config = dict(
    normalize_top_k=False,
    init_std_router=0.017,
    vocab_size=8192,
    dataset='wikipedia_en',
)
Below are experts of layer 4 (counted from 0) of a mixture-of-experts language model. Rows are named router (the router's row for the expert), gate (a neuron's input weights, with its number), up (a neuron's input weights, with its number) and show model dimensions 0-191. Each number is 128 + 24 x the weight over its row's rms, rounded and kept within 0 to 255. Numbers have three digits each.
Before each expert's rows: a language model's description of what the expert responds to. This comes from a sample of Wikipedia text that the model never trained on.

# expert 54
Word-pieces within Japanese romanized names and places, such as Iso-z-aki, Yam-aga, Kus-ak-abe, Takar-az-uka.
router:109125101113125128112130106129131106123169166177117135109142138066124141120123119111113094118108138156134119121114107083081130160113173140123130117130139146130087112125108138114148110103116093125119139090152154110098149140144117165162115113155173125129114122155103096162147124106127111106200082120092095112095140135140122149165139135143110138128119071151106104123133161142185086138177099142116138150103136148151151117103131134119145106155095114162127103121138131117127161143087157151130152079121137116153129119162185166112153116122103191142116143148165147154128171101131126147
gate0:115124137129122146133127127135143136144158175124176146143142112129123084149159116175126108165132139109138154123113145162124073103094075103123185148110129117110127150124136114081127155135144151141130117086136096104164100140138105154145115126111129154115123101157094142095174128109106127134142118087096152112166139139149115131186134085156122124128147126127104152123119103104119101106106080145148178149146077148125156091147129138118176144124143099127104172148166128154141165153085119096136118112169099177140182122128099149149120147129174140118152108146138104122138115144155108131
up0:106093130126092119157120114137103111128150111117106184138130119135138121155127109129127179108159100128115139159081137195133126087107140105146136105135173131119142088166101146153077211102119117137124150096114132113101174102122121104129137111118129150143110118149116126148101107151139083133132166119115131124146144174087110131100130107083146098180184131118110149134121135135092141153084105152175110134102143103142142088134143124134171141131131114131126135113174095104140124126129121116141082111145138129141115142128113156120110132134086132159135068170146109105118157149098131141
gate1:100170140128126127111077135127160127169106119182106122125132127109098149099177130133138160118147124115130100147120117104140159126098134113160158146113138130141102148129116129140163179147145141132152135047116120100152139095158116134129151147155133158073123110164083152133109145155160090104148136128169110165128113083107148113126089113145123088138115164130117149102154118103123140154142105115104112124152140102105143144103088130129165149136096103126159102144141060121159130124094116103106097108130101123132115117131157123110151134134117104154172121107130079120088111086094120173
up1:124133154129113088085138164127144147115085157114110133066183132132150153099123099176120147106160145115148127146113147101106121102112108142153155124132167124129214104145144114161115153109128109137145096076151124130120094137098150141124139159141115118102144103116126147113119127098148110134124110079134145183110100128133106122171139112149117112133126124141105119122117112144080164138138082154153123160133160139111143117135153141086136134120113130127173092105142098136151161115113152108127097143132124118103135124124110157090138125146102153129201130146122161087107103158093163178
gate2:096205112129109122151111123146135157100106149092088137138122170134126113158140118131117148128124135094156121137084133124094094151154116129129116107162105112119127128138128118084109138098111102125142121107090127108172150107184122133095142139169148150141163145125114088128163155133151138139152180139120126165138074142103129146119103176086134117109126117138083160114088099116089167115125163163127150123146098116119100138118140159166135147136081114091102128140150144122120155131160169132170135142145145091094091155137159147113133124122094136179118127141091120126107119153175120123
up2:120139149103109150154085125113117118121050152089142143148071167134138081115115124120158147164138111126113131100107158102159120133154117140107149161159100103121090152128133137097118163137122166119134112104105184117139149129209138088106129127076114190153108137137116135156184118115115134061090131090148149161095095157107107106119126133100103110123144144105102131134112156125162139130145118142090114118103115157116116165127166126147106116114127130140093130152168138094141148152151118122129128149116157118116126150135133097129143135115127129123112093140081100148123120108148127123
gate3:131138100114138180145130136121093120144090134090172136174115093131094170117140102154155146164073167122096176138141125073123145088095152096122145161151147122100118141144155127124143127095131101115155130129120113138149090105123132134127143163151120146149125131145094097102102092131121100136115092139141141118124098154131104123103089135114151149070079133120112135166136121129125076108128124149128114119112111114111106126165149121119166159116153116125129083121133146154133123144074097125159123144081110121144115151176173095102144118110163095121118143081139129127105151139134177096
up3:148157103145130154107120166125095099098139101092128137180120107144115119144134099080158134149083129103117123153157112080113160103143126100085146154106130157154092153152123119147143088143160067093175129125076125141134160112124149125150146128118126161146131119092120126100143125125109103138102065148149104111145114157113104138099150121122167127150084103110111159140144089128145097122116135140113085128161103131107118106122101091144158135106110156147115100138150157120127105122072114163186141147116136097127124137183154105137148114123129094133166131102144116157116149150119152114
gate4:101145170105084133143142137115119098117139147106105129105080135120185152146160169111140124098116133154114098109122115125167130119103096127118153141084125093125131107120133125139122126138131126096069169142104147150151158122166148111142170107146147187097155159153107123123131154111203145146147113090074158106152153133128154074127131111138115165148156152144105178106146112118147119109129150123125138093094122114104114152155097126128146162160145154162108088127114113107173104127127125143089092136111149093130140133129166137114144123096098124125084111122125118095108149124149103131
up4:076136117091107137135131111106155137116121110086114158123129125155132165108115167184170128138134156161119132164120134154125144151155094166112138136106132103149150074090138117154146130123159103131115130122121149139162100138142140095110173131159167163108135140169112057106143124137113131181122089166134160143112112111095149101098122171147130166150120170180147155174158126130145105140135131155132128135080103082122138172129114129135129131148153112130148121109114129109120163129113146168137117126159124104135127139123119155104144116132094131142142137100102096112159136095080088169

# expert 38
Capitalized words within company, team and organization names, such as Racing, Entertainment, Holding, Productions, Party, Beatz, Retirement.
router:107113133091121133164109115128129111121110151153118182179151086160102107147101082130179148130117162127154091147111101112146131102109129113106130129174149135144121091086130171139118129113119092139113121145135100124113147130118131123115126101126152097143105127129159123131131145081130138117128097100175131120147170110146115151171163151154152177126144173168138101126150128148154102151143163089141140142147153125092132136105122139105141158153135082128099127091136124104102181164110102118155102064160117111164136133145161129152114122134090080114127160117123143138116092153104166153
gate0:138126138144143121113106146139098114145137155158224115159164121109150117143163135125135124149091133167187161140115131133138141069101115110092143112154063126107109105108129124127147119129175118119144148119097123114143174115078063142134163123147070126152112110150119147115112146162082095151109143142080135137133135138135115155155127090143127147125089105121130147132108163127157131121132140126137155140093104136088125109137111128135132143115120103132149135152111104139100148089098147105112138112173145106150184088106157156133128125151118091163169146120135115114136131120146099126
up0:125103135183118100151126131151140127143145116159116137122116113142107112094124141131173137134138068152108176140137113155143128105110103138168126157119143134161117076126124158124117193147121141087097155100137094098122089107137129105097166174085145092134108150126133132139139120130104158154109152105172116145120138145100112148088148134136134096193134160099130117160138115104105111146144148113164128131110174087130129156119110108192127167128126121112136170110136138118136129163108112113134099116102127153127129137130142103091089134127110146091060132160178128118097129130093117126
gate1:126153148120147135092146131148164146144146153135146179130110130109129135132145117082104140120157145137160101123101117095172138114108135103164150130093140091143130143130128126112134131158156137110136136139131070115128111138118147157122123139209119121156136128163098185123089093147058117083124084102120100163099109120130136112145130130145155131150152141117132126093156105083140124157137150131144159112142147109137147156115129113105106150113096140110118117102133074132157160120129124165119076137098145150120106126125152120102175151124129154110084166159153110127110103085121059109
up1:165171174118149154102132129159175149104156154130102127111135132154115117102160078128087134142171155106141129126086117078150139102116153151129107130154168123158124114135167143108133182143146139135132089112121150112138159122103116101115100134170114100109122108128080131131079124103136140147158136110144167173143121146098121137141156127135113149134093131122094121138144090126095138135141114174110136130163113119099147140119125135093131087104124180080151114123098105125129100130131182106147096103104158139125113123172121171120132118163131136140117127142161152134100113074101188130
gate2:133163106151145112093129126159139119110143131111109129113140148138093095168093134104104152129133088092140128159084153131134154131120111109136145125114096122124115104116122110144141155152142158114167176117118102144188168118154100127136171144146126132133133088131126111110103169138110146145084114136156105114134101164095170195089145144095093112097126125139085143094120091128092121118099103140118127146170087109126128177130144129146146105129127158153132195123120156113153135108109123165108157137111125116079138143157119101080101101122126109121116093104132081134102141179125119138
up2:103139130092147180147110129112113111124098119099143181152129086121114143138089159144136121131115158124157123142120122143131098110115142120125167163073126107140126179084099138162124128156108122127130107145142189109127185130091139137182119164120123134163133188134113184140141143132116130105130158175169172121156151108103136108116139107114090138124139136101115104139124155161151144125124161151095126114103150128131117177159155101129150112114085110198152118125129118105115137150100133122143168137094132114134113136088124089121125124095117125130117098132150121122138180135148092154
gate3:135134106090128166114089144119113134125103157182128076159127110105084114118135117136123116187107124131132166183159131191141139141136131135122132120129158102146139097110122136148138146065131102124151132168121148134111140160153119147126184201167121165164127144139116108144121125123155085112118106130121077118129124154167108163107124147100157113076102115080130149115095140144125085088128092142141103144130134117138103117124128122149161180102085124117109123163144129119128124153091121149154149140127120161153174128140175129132135124092139124120115128101136134125103158136129141105
up3:118103113133118133113121205170152121137109054137098118150106121138135082126152105107119151168182164112126115137133120114132124089141131140086097112140115141152143115172164150111136130116137101133126116139082138150117167134146116126121138157184157141098118121100167106150116125156128119113089079133114105116145118128122099130097151196123163155116108208132094129146100120143089120133118116137131105168129146138092109103129092122097173145127129160125121159177152101130140118128113127104164163118151093120133166124112134136146119121126120130125136138137120140105152150172091100124
gate4:127137162112094127132144134110153118166171113188104108113060113145163154162136128129131136113091082132110176132092102161154103121151108132124151133132125138095078154103124081088127143148118098118097123119123124094123115129120149120134094153105143118081083128115064150142115143115122140160111179136142127099129106121172150105106153106169124110141132145113154112111127123113107098119112109141166116133072121095148106112127101139180149142148139125127120103121116128167130147128152118139153091099134127101119110165099126151168162112141096157093110148128133126082131144123183118108
up4:133147155090204131111143126103149131097118083126097176138119115129127156119134111110111122142170083128121119108164102128121115099104111149097136123108099127173133065107094112146146132125129085121102112145098105141102113145150125138095121111146146127110124115146109105146139095165101120136153125101133173138141159123091119147142156156086129127126133124198128140133142143130145080124144166122100147113126111143087108146107124138141130103116119111136102148132156170126128138093165152132143113115159108122113138115129174119075147192144097112179106140105150104130177137142071102154

# expert 18
Word-final pieces like s, ing, ers, ies that close names and titles: Drysdale, Opening Day, Critics Circle, Dragons.
router:126110131127157123125129117103142113152105129137137189166107162092104130101114172140143107144083147117116149140102121133087098138116143118143148164126122130098069130154160126179172159123147104150125105117081101154136129101125161138133143134152151127123055152151143154086160120142129143121126134127172113092103164054135163155127138143165094146093162140123099103129147163127154112127114128109138128131122095091117117158103110101147123133107117106111082123107120108086120150159157113140143126130155106129134117165141125117150182133109138083102147140081169143143135132154135106119
gate1:076140204127154138117140136119171148110112130190067150138113168086132148117130130107113145165082126092164103122136141130174153176155109121159140137121130119128113128138127114119108157122156141114094148108106150127110136103096112127109174140144114115092131175176161142153123147112120107107102126140103106156116160111159122099116137106112097086133157120133114120151188122119170089103163124124137137141159181137127129123136091150144121165135090099107125120096085105099142151123101119126090129122153099112155148150139122094137117139119074097109142125144146145132137142104124134114
up1:164142138132095121073150147164162154102178135157133141124122087138113150167113108117146129104144099138115156108136146113105135109105140105143107128173176161160114143112134090111121153124120124179148084109102134128119099132101155119121162176144092151149125104125136127138163163139108126136154147133109143154141165135106163118148108106149103138145133175118125129151138123128088156125116091121146121138154104115096150101113119138141138129118158135106167116145125099100128134067093150137132146134171084170142112099127122157093092067141135104097145123096123177107127130119098182169
gate2:127153124126136145122154143167139142123170158084105171163131134155093089111162173108140120137117126128102157115091111157147164098092119118126139106137159126102161104127149120112132105115105144119159136087148119125151140135125091161147158148163160099124173124120165156125132178086159128125116075101148136141125167105112108163133140113098159120137134096161105095129105088132098132111129138147125099116134094138085088170136155099138188151139116138113104131151133178130160129116109130134105091116096112134098136132133147131137109109091095119168117106099101100125126148151090136183
up2:160116141121185151155097141109123116115117151070217132188119121121112140086130095097143097150136096118116146113095105107128149122080113103131145144141095122108105144105124127140123123117113108134139127121152144110126103112152158110160087096154111133163128133122161138090168130132161127074077126111144158166126123121127121128118161095118103128139141100128107129156153114141158163149150123117127094123116119156119099137110134114143125136100163110167115150111139167109108128125180122120142094137115107131129173183109139166148104108121162173141129124154088126113099172100166138137
gate3:156142100136117161133141078076134161131148117181129125109101112146118168091126121118106144135078158128118133108174101177128143078120164141118097163161118153125118136114140139153121131136138073149157134173125162143132141164122062113136102134134106109146138101129121120172156106122132106120121126089141141132154140182156110150095098120114152103105129116120103137125088099115120136152132141137129140144112080113134136119143119116151141133135140138119102127150134164107076122114079120156111095090096104161183123125160184131093126160105183127142117138158143112110106111150121149152
up3:163161140140150141113146132078122097148144136130083136136071112135155146133148111099101103144089132128153156126154102150139129101136185137099106111086122125122140127116125141116091126143146073141145112139068120171122184146116128114113130135145125182141105144134133107125126083112129140125125152129128112099129130162168168132078131116129153140130162123114116134106098124097119063160106156109164121151148118146143132122169118125144158123135116152131136124183117154079129066143105105143137138078153127130109109149161114100154137108125162098149131167131139084110164159152098120120
gate4:098170180134092119154169105135123121154141132111135110111101117121113163118138162118122095110082076123125162113146105114140118088120094153111124133150100136145123117098159109138134126122109110110098144089135125082100105116133177090111115120156110141113095129131122168135114133066145140114134136117157116128156149150140160112145117103181082105112162115118129096114159129133092119145153134148111087104118100105087119101107142125125160147161160116114091127139143159140136129103176131101159094133102115084113143146129160123142121132119109127135084153032121092114121146104132116102
up4:123148143147122130161161088116137141144148101131148160122085137121098158156093124114116097151111087139108122123144092146118137118147151191148116132100090153157131115120183118103134139147157103144087130108135070102143101130139151089095141110194134113102086129101113141169132148109134136123120149118117115138170130152099150126107095149122111178107161131169116095137148133141104110113168167117069099096132115106119123113113106124147149158121142094129140139142129143117141144074177160136155078136150136122134147133109104144091163141087082134166156146123127119128115110138093120143
gate5:102138106118162105118075158138117113148118161145170111125136101092129106146109143092174116123146083155104107170110132141083119112151139119103133157105120153121132103101121128092129117136102114151114117159138117181166132115145145119136143184141180161127088074095093121160091142108171140116136130103133130115080103159146117111167106108128200146111131125117143127093122103146180134138122112063130134127116103113120128168138126134172116116149122140142121174119126104125077114159114149089122163144102133118143135133113127172129131140107150154108131107117127099125168139134161139117
up5:104063132133158151135137109137128139116146096175118088126106157100125137070135119106115129146121117094088132097093091138152169124106140118125167111174103078152153116121143120169126127122113147111120185152144119100105120117101139147159101093156125142100128133140143103109149155164085175122137148119098169145142164114109143159113115139157138151149149150092123141102132107145107127122106167182150094102122167095154124142102135107118079101118164150156122170155139139118131113131070138128081126157136124135149138139139116110171158112133147118119138124135116134098086134149120134166

# expert 17
Common nouns after "the" or "a" naming buildings, works or media, as in station, building, album, ballad, poster, site, film.
router:089141123100102094105118111136130147158122098082146142165160124175113127163148097098133148141128098136131126110118097123136153175133107159142112106140133151108126122133104081113135107136106141126108156173151178155116127165153127145123150126095157181143104087152148097149131095133077151117169115165142111093099170150130133102110124132123152148171109103142133110097105173064145150166089102165116103130123186107092132134114120129133151116138136138108124162128183125154119111122143124138151119132142137153138166151114130154106103146135147130137084086126161148095141142125099115153
gate2:113178102087145131126099162154131139123115153129116129123142150108121154134159134103139120080112086135106127120100153133140155143136107136125123140119143087105186101098092109161162126127117149155182146129139165103130123113135104159117140102157142103083153139169144102117097161143132132193117117131146135094125100094106123126107131135092159089115151105181121152114153113120110119093120128144088149087151076123126177121126126160137169144121134093089136148114111126130153103101145128148106120130102076114131127137138134076100102095110159150126096123083104134097092138159108112151
up2:124115131114164131121127127102145120095144135100151135161086066166170108071149134139118135122104103104159134108165111157121121131108134096108112148157101149115103139138134157148124134130100114119142141101110167141149103125151122113124094120118142145135095157140146143121159079126171164127105183098112123162167165122130118132123153123166084119101145132057122107149145151152136177183120145120124049101092143150083087110095131117128116114144101140147095123151150131149126132167139082065151125114104140114131140140123125108104120090139150101136132121118115129130122150115114129144
gate3:143159141124126098114109079116115116127147118156106076131127105159088146091175132140159125154100157161117107171180137162151141140118080109130117131136141125097125115145099183106094143099127093084149098150121146147113135144075121182118150173136111099158105133118138156137153148101142122095143143138138123156139151165156177160109126137124101149091139108052143154152134130143145110087107095145124134117109126095122137132122134104139157185113154111139117139127089145108140170122113099127124139106118122106138121119133162170113104115158111137144118113173126138112150138134176134118
up3:162121091133142081111137131073139142118118081110065109146103127116144149181142132098084143180101118149133162137128138151127153149148076115085107116164124123124132160118116119141129091072136097133150151122102134179125147167129150141116140119165143160155128160141101117116152115142112093182131124127164103124128106130099127171099125185120148153119124147136128138167094129136101108123110176109108117151127194105119152095147088120141167161124141139150151149153123165121128103129150124136148150135119109138136128146145122132110136113136147113127156174121128115071131120102142137091
gate4:097140187096107125111138140115133153141133130165084113154101122150120120137136154085111126160099120127123159109175106139121112101140137183129161197107111147090070139102096111113099140131111100122126180079164146101095143139126158108167116132143109115160164101138107121129141143100145183148132139169129155095100146101136157114144113131119129109148135160109098141159108159155093103124133134175153099117128164123163116108115130103132167136127173093178093107095128131121173144148125132131157126119096154110134149149125127127130126120129111134118104109121148105094130172148162129125
up4:099128118115121108125148067126146106118151112089166129170124127166172130149134100144129101127127101125119163120121158092138135183136105166119132117101100132133125116149149080158177145114168088139108102136133103105131105110162159103140130125144103123133146127142098113111140135104139112166140112099151129126149142166101158113120182204123153158173119181176146123107157114118149128130121119111127165147138101094128135118133134150110115147154104121136122142161128126121103159140125140116138104160141150100149124148110100143083182131143099097153076158150113100132185152120125091142
gate5:129165141114175103122090147053107112108086157092148136142147130131144124113126107109122153097133141122128113188135155123097108139131135161098145124095152149114146143152103158125136142116131109110126146114135112128150132138176106152098156158127103155076101077108098134131111084074133129140147153159116129138131121117148140106113101140157158083140109170165098101124112148130141163123108078115158096116142098143124103160104075093123138128107115143138143126138168110115137137120132130145156171200128129118117132100123154125132140111106143069163126150114098094085122147116143133133
up5:158104134110124162122120115156122172127122111161089147123147088177110136143170135134105134120114096136121139083126085128139129131156134106169094103134109111147134085085147086123117126114123112144166143174125164088098145095067122152145087097133137112168113107119134088156093139180101174134123138121118164157112168161108152138147109125145120148153121149115154142167127156120135117131101181163146149112104109129143139130123120134144117158156157138122118154093099137146115108115114081093065107069118112164159134137137125174123105146126142165121124131133111145147131131136134147149
gate6:134116146113143112103140128167092143123098125114155137141129090157154142119114164110159150115141123121159138122154131141070142124106122108135110091109134137111133130168155148157121192142105161114134110154127122141150095127167087154161150142170109063088094119153137133136126074098147128126113117105072106159153105136118164099160142119186175120098128114112153098152086182126131153137118083151131145138102133160097153155108117067142111180144134102135117111135156104115120107117143135130130132145134127094107115115151106144118141122148087140130106121122123125074121163143155114116
up6:141126114153091126109127122070152115158129099125160128155146150079116118163116118122103125131139141108116075079124122145162173125169133139163121135157093169110110141158118123117123146104120117168115165133092162139106100079133146117108072159124115114153070134084156160143183161132099076121095130141151125135109133119160135139115121142088092121125166099124089146117125114118128097138119118082167093127134180096124132127135153167134119108153087146102107145120055142108101154157143141135132117121145138154134128154135138158140125152109156145132103106124114120146139148122110139129

# expert 60
Capitalized institution and category nouns like Committee, Region, Division, List, Party, Register, often in infobox fields or election tables.
router:124148105128141160172125126137142145147144102121162154136135080184137135102183108105129152128122096145097124082101094151103134108108104131112140138115122096122125125117126093114147133129150143086087098149118112094105116134125167135116159125112097106116143101128133146118091114113137173128063127119094096115132132142148116126150115130167145169144157121102139107096121134084161153127111154133084104143126111134068086141096090126157104171098141115081141160160117125148125157124136105118116104145136137103153111117129109174140108153117128142171078116183087098127155155099146147121
gate0:114117119139116167149126120137137103130095123109177147166156114170130121131128095160108097102115119129144169157117138148148101108120107118067142139137112146091104178103131122111135156152171147104171102118136118113150157103133120141134135181094132137124110155165088147093168139145156115083158145135080133137094160119168119136139128137111121145140108117121162160092156145132139107129129085117143127129131103138109151167111139115140127152109101124157126080132093136145120128152105104074150130142168117145119114136121063169160143165151119102176140136120151101144183104085126140141
up0:154146160112166163138125170128084096115126141091108167120141128134167131123119164138169157095089091132100138150119111173110140131119126100170105109147152154169128127164134139140129140119129107110109105151111133145099108151072121111134190112084150122154144103093103159124077084108128149094077146129111141125141132166123153124118092128099162097158147164074106131148123090105158130135105116107126095119113115112143118119074138134129137175116143113099127142137132112102124144105120119150120108134120140138156130168148134140092088134151134155077120106167084134113106164140135123137
gate1:141102181110125099129104108116140153119118163164142149117093174120163130110125141144117112127142134073148104134116167102099098142161142126160146125132149133155101089118131092122149138139097136141157136133116088142077107155135125150127162176178127114109105147151106125115110102164129076102160103139135073159148116081148161071107146094104138112142144164114115125159142153106180133147134124146125146113160125164119143145106116156140186130175109106099128095145084094112147161127107170137120137133109077127145142136110148126080135140119087113132133122128134135119134097129129134109
up1:159128153144127139100125142113167118099101123137135140104114138145149158131129143138107052091143141102163087110133143081133123173128137088138090151145132078163170095137138122144122124085125123158157128082127136149107100143128133144140174142189135127106116131142083111141113141160139127106160132147102111181131113105167145114145155174143139108134143184138114117126087160142124144108103097135140092128154120136148138126091141159120141118138148153104136101139102112097145144104125152118143135094118082154105159154094105145076166112128077121114135144146099143121128103119082123153
gate2:163165142101122114116112065169114199134177146124104099122124127132144166107111116133122139154128119137132122123099099190139100164143139095141163081125091127109140079114101120110125102131123124124168126145126133140140134122101141142126099100168158177131110091131179148108104199132102122138119100126140137133112128103091116163103120149117162079112152099128101150121088114123081137135107152144128101106151118122154119190163120120145142138141138149103127158119153127101138125115120125126136105107135104129085140115102142131135109134171113098125109125119115128108133125174112072172
up2:126134141088140151128087131100120101158118137117142094175091131124120086106121152087195150127116137102131156135120104158095130158125115117138135142145096128111117165138129145150103188113085113138167120144122172114126132165150124112107104133143088175143125150132148138116136122131165077097103122143135146185133118089145113147069123106101106105090129096147106121153141155122145115142129150129128106139093124156111132139127110120127115111123124155154133132126124104111153160188152095161171132147114124134150166170134156122117060101114112122116098137122124098154096126155152073153
gate3:167139117111107150098119136139110150098113101104126092165074171121118112090135139109130153151081165161113136135094128156193128129111143156117127151175120097115118136087115086157143155096149152126144099156163176153121138143117091147145147174096102128194127115109138123142152128093105078090113102154130110151135160141118157123082134158141142109076113113122123168140145115110145105131142110095120102163125157148130142133159157122128143137079135137156098122147113155128143143144126107188133130145114100135154147100174159136123146142130124135145136133121165149142113092127129128144
up3:133102081096099114123141154096109146105128085103138106142089138141134118140147147112107126139111139136153123134131096103152144088123139116117085117159127152106108163127152111165094113102151123142155115147165133158114136125104095125165111124162125086160152159121169152141111081125120125096120134186132096117148119115090132177107112141129147140120123114100122102114122141124111118188114122094165087149096151112099113160105132128153165110150159156154129119141165169141134086135092124199127172112109083124135171143153130091142155115125107111169134169143152115100144135115091117147
gate4:126173155094138142103147152117141115107193111139135129146092092087129106151219141100103124171103092089101129122145130137123109121110087154130128138134132139119066171164140104126124162153097120138072148125141124094178147151139142133135132145144165115137127143157137124118175088094143114173172184143130144106143120145162106120137139093135107162137162147108129155132142143120128083133145144130125100101128132133128161117114147138162087172147141137130082124114122171130170126143145156141139097143104144104114157129106134170135149131125131112141111121118127150135151122151160135131
up4:098180163100156145144161104140162142123190106079108145140110068130118133089103146147116112123154100126094121118165153158125154171139129161100115079114109100138105102155155094130142137185113061140088124163137112132157129128155140156138147138122110143123164146123136118138152096095137146131130156127108180127115110130141115140137116133115124170137096146121142135119149117119122115128140143151111094119099115144073159127109143154173110162167128143114135160130122152126103138104179121151108107124099139098104133103125115150107153171155083129153112111096093112140142138101109096150

# expert 31
Single consonant pieces inside surnames and words, mostly f and d, such as Sittenfeld, Lichtenfels, Butterfly, Lloyd, wharf.
router:136123107131137096110127125161160103081096146090104140127152106128129175144107189117161116130099155115112144163136115110159089152136146151158111117158124123188134093133154123152183139128163119089139109132182102173134169118150114122170139138137133119089133113093134065129102144168130140083133099120113104120096154126138148153148177140135117132138166157140148146124139131124090143133157109130145124159133169139119090113089121157134104080149090131101117126131133131086118157124169083154135105117120140089095139122146145160158084131128141131114168145128101133137129119136150120128
gate1:132102148135106128121139092124104116184140125124074146155079151134163154105170134129113127155109094119124109128119103124152103161127118111183118133088168113143095141118134155085162121134114150114128199189139123127109084154105107126120160099132103128090171153160115127164176145135122124080131134083128113119165134099153107124148133143134098100154148137120108125151120102109165137128116114147104150132139152112158137126083116121099145157115112137122101091129129130105166146160114167106134103099071130147178121149110155108102097117109140133163141117120136138106091110127140159154
up1:177097128135170114114175130162127149125157140104136162102136112092123151101152066133126127113142102095151110094084102125100107134154134130126152152175150084150149118113113122118123140155137116139143122112101159107080096138100118136132150128104149094109119114113119162128128136123141094114130126106088139148147139109103103098110155118139144091130116125113133104133095086153102127145108118153135106160159126131168155075089100154150133157101109109103124123102093167119078145151071183133117139102151125137161135144131106138097110147146137132152112125151131142121104125079127201170
gate2:111145100090132076115123138134129163131168158139128092132111106119127121160145140106143145144131106111106141098112119117144102102073158116122131092146108071134162110086110114133159075114142137096171127136155156143161117141144133108135153085152143110132107068116118152149157168104121188128128109125096094109132086156126120151150100102141116141057114118163114120140093105113103135049106121132114147135138085125125135128096123165157132092116097110145117160142150160119152127116137136143119157119121117098119109184090148116097123116142112126120133092113117118119129142157151126161
up2:110136116112099119127139121170115112124105133097154118176095100166147143155143158183152118103119119131133117110138126138082109146111175148097126124081113144141145140128142098130115138158106128137138128119110175109130158123106097107092136158117149135127121104133127126136146139108148152113127121136106118180107120082161108115121163100131141123134125102136091130177123168114182154123138159154114100106083101153137113173113086126143123087165152127106116124098112142097087089168142152116091179137105159114149137103098139112132097058136131089162102121073122093143110131111149110120
gate3:154164131102119132157127107110137117115148117118158099151129136147097109094158109136117157149081158146155131132149090125161143148124175130110130154139123145142151136150121102109097139088136092138148155174174114153102134109140135153160127185138127114159122141114112115135086114142150085092138121124163142126119111156171142119101123145141167100106125149142094158101108147103173122135129156139121119176102077117120087065136124110138115159150175089099134094143109129131163146134099113149129094126114123134192106158142128129114107092159152124166117121124132147141171139147149184101
up3:167155119105115111096156150132130146109137096091143113157106100146135125129173147103095119141123161101177142130150116148105131103172118115078103126129131115105123114130091097115094114095144121102135144146120147147078165141158170147127127161143125136151126127128120133124142111175132080092131099103124133125077087122106118118143153157124169140118194138127089147146109133104156126135125150154078088196129137159086122117122091141145146149123127123141136157157131117131121140114110132130087157098154102135185136144101143120142116138148140088193160125108133136142172124140127106163
gate4:147131163095157118108091100124189136108112121127091135118119111124137143154139183127136129145127071144138087086122106150136058093124123095133122185113169121098109146154129088115101146161121137084091187103121124095140116104125118151161148127130165160152130138129178161110151106095125134144123130093136158095127122125115119135130118150146148128150134174112159136115117125108128139146115140082127118129122104102102122147124126130165133165118136112135140139094130157139154138165130126145163102119142155108103125134110143138155143168146061144153088119116168143093143121132181114088
up4:155119209113156159131139126104146110120156103131134156174121143104107157146129150113136118147138097200128137115128140165119105167142092160122136062124141141138086102134107073135176144140135103159133094127153107120141104094140129120124129111117112150151135156121150133086131139138112102157116145113120174112135144132068134130148115139143130107117155156120138160104121101133111111126170142127082128095125099121108127123129140135131145144185103142102109138097136161130118116095167168137121092136141143097117062150101096126094152174149113111144133146149120140101163157158130098139
gate5:150145150120145131126098144093140146125128123136168134098119112091173151140109107096156106092159129113150122133139124135133110137138128164088109163113152131117097130131085138130128134106130087122127106118190139130158124079142172194155130165157122166111128095145113103160156127133151081126127131154120149105123125145171137125153151107089130146151147104177111124097111118118174119141118102102138132143099117166106077120128167114101127153104077103156171146145170157151112172135110147130139141140131142109120161139132138098108107122081105149152123122157109083141177154108152144167
up5:077114090145145180149126152141096148125116145096137126129130079120088129116143119107092131126107115128117116074136101146109191170152116072161166115108114099120172125142133123155119121145089143185126151146091121126125115108186091083149164101068128116148126093107164129138125154137113150115148125142103139107111143110114107132142128128163151137130117156088108141082105134107105143103105164144178129112122138104163125129130129141142100122167154137119120101098127112165135111120082152126093120168150133153110152120133091142143124149118147127104134144141113114111085122172111130096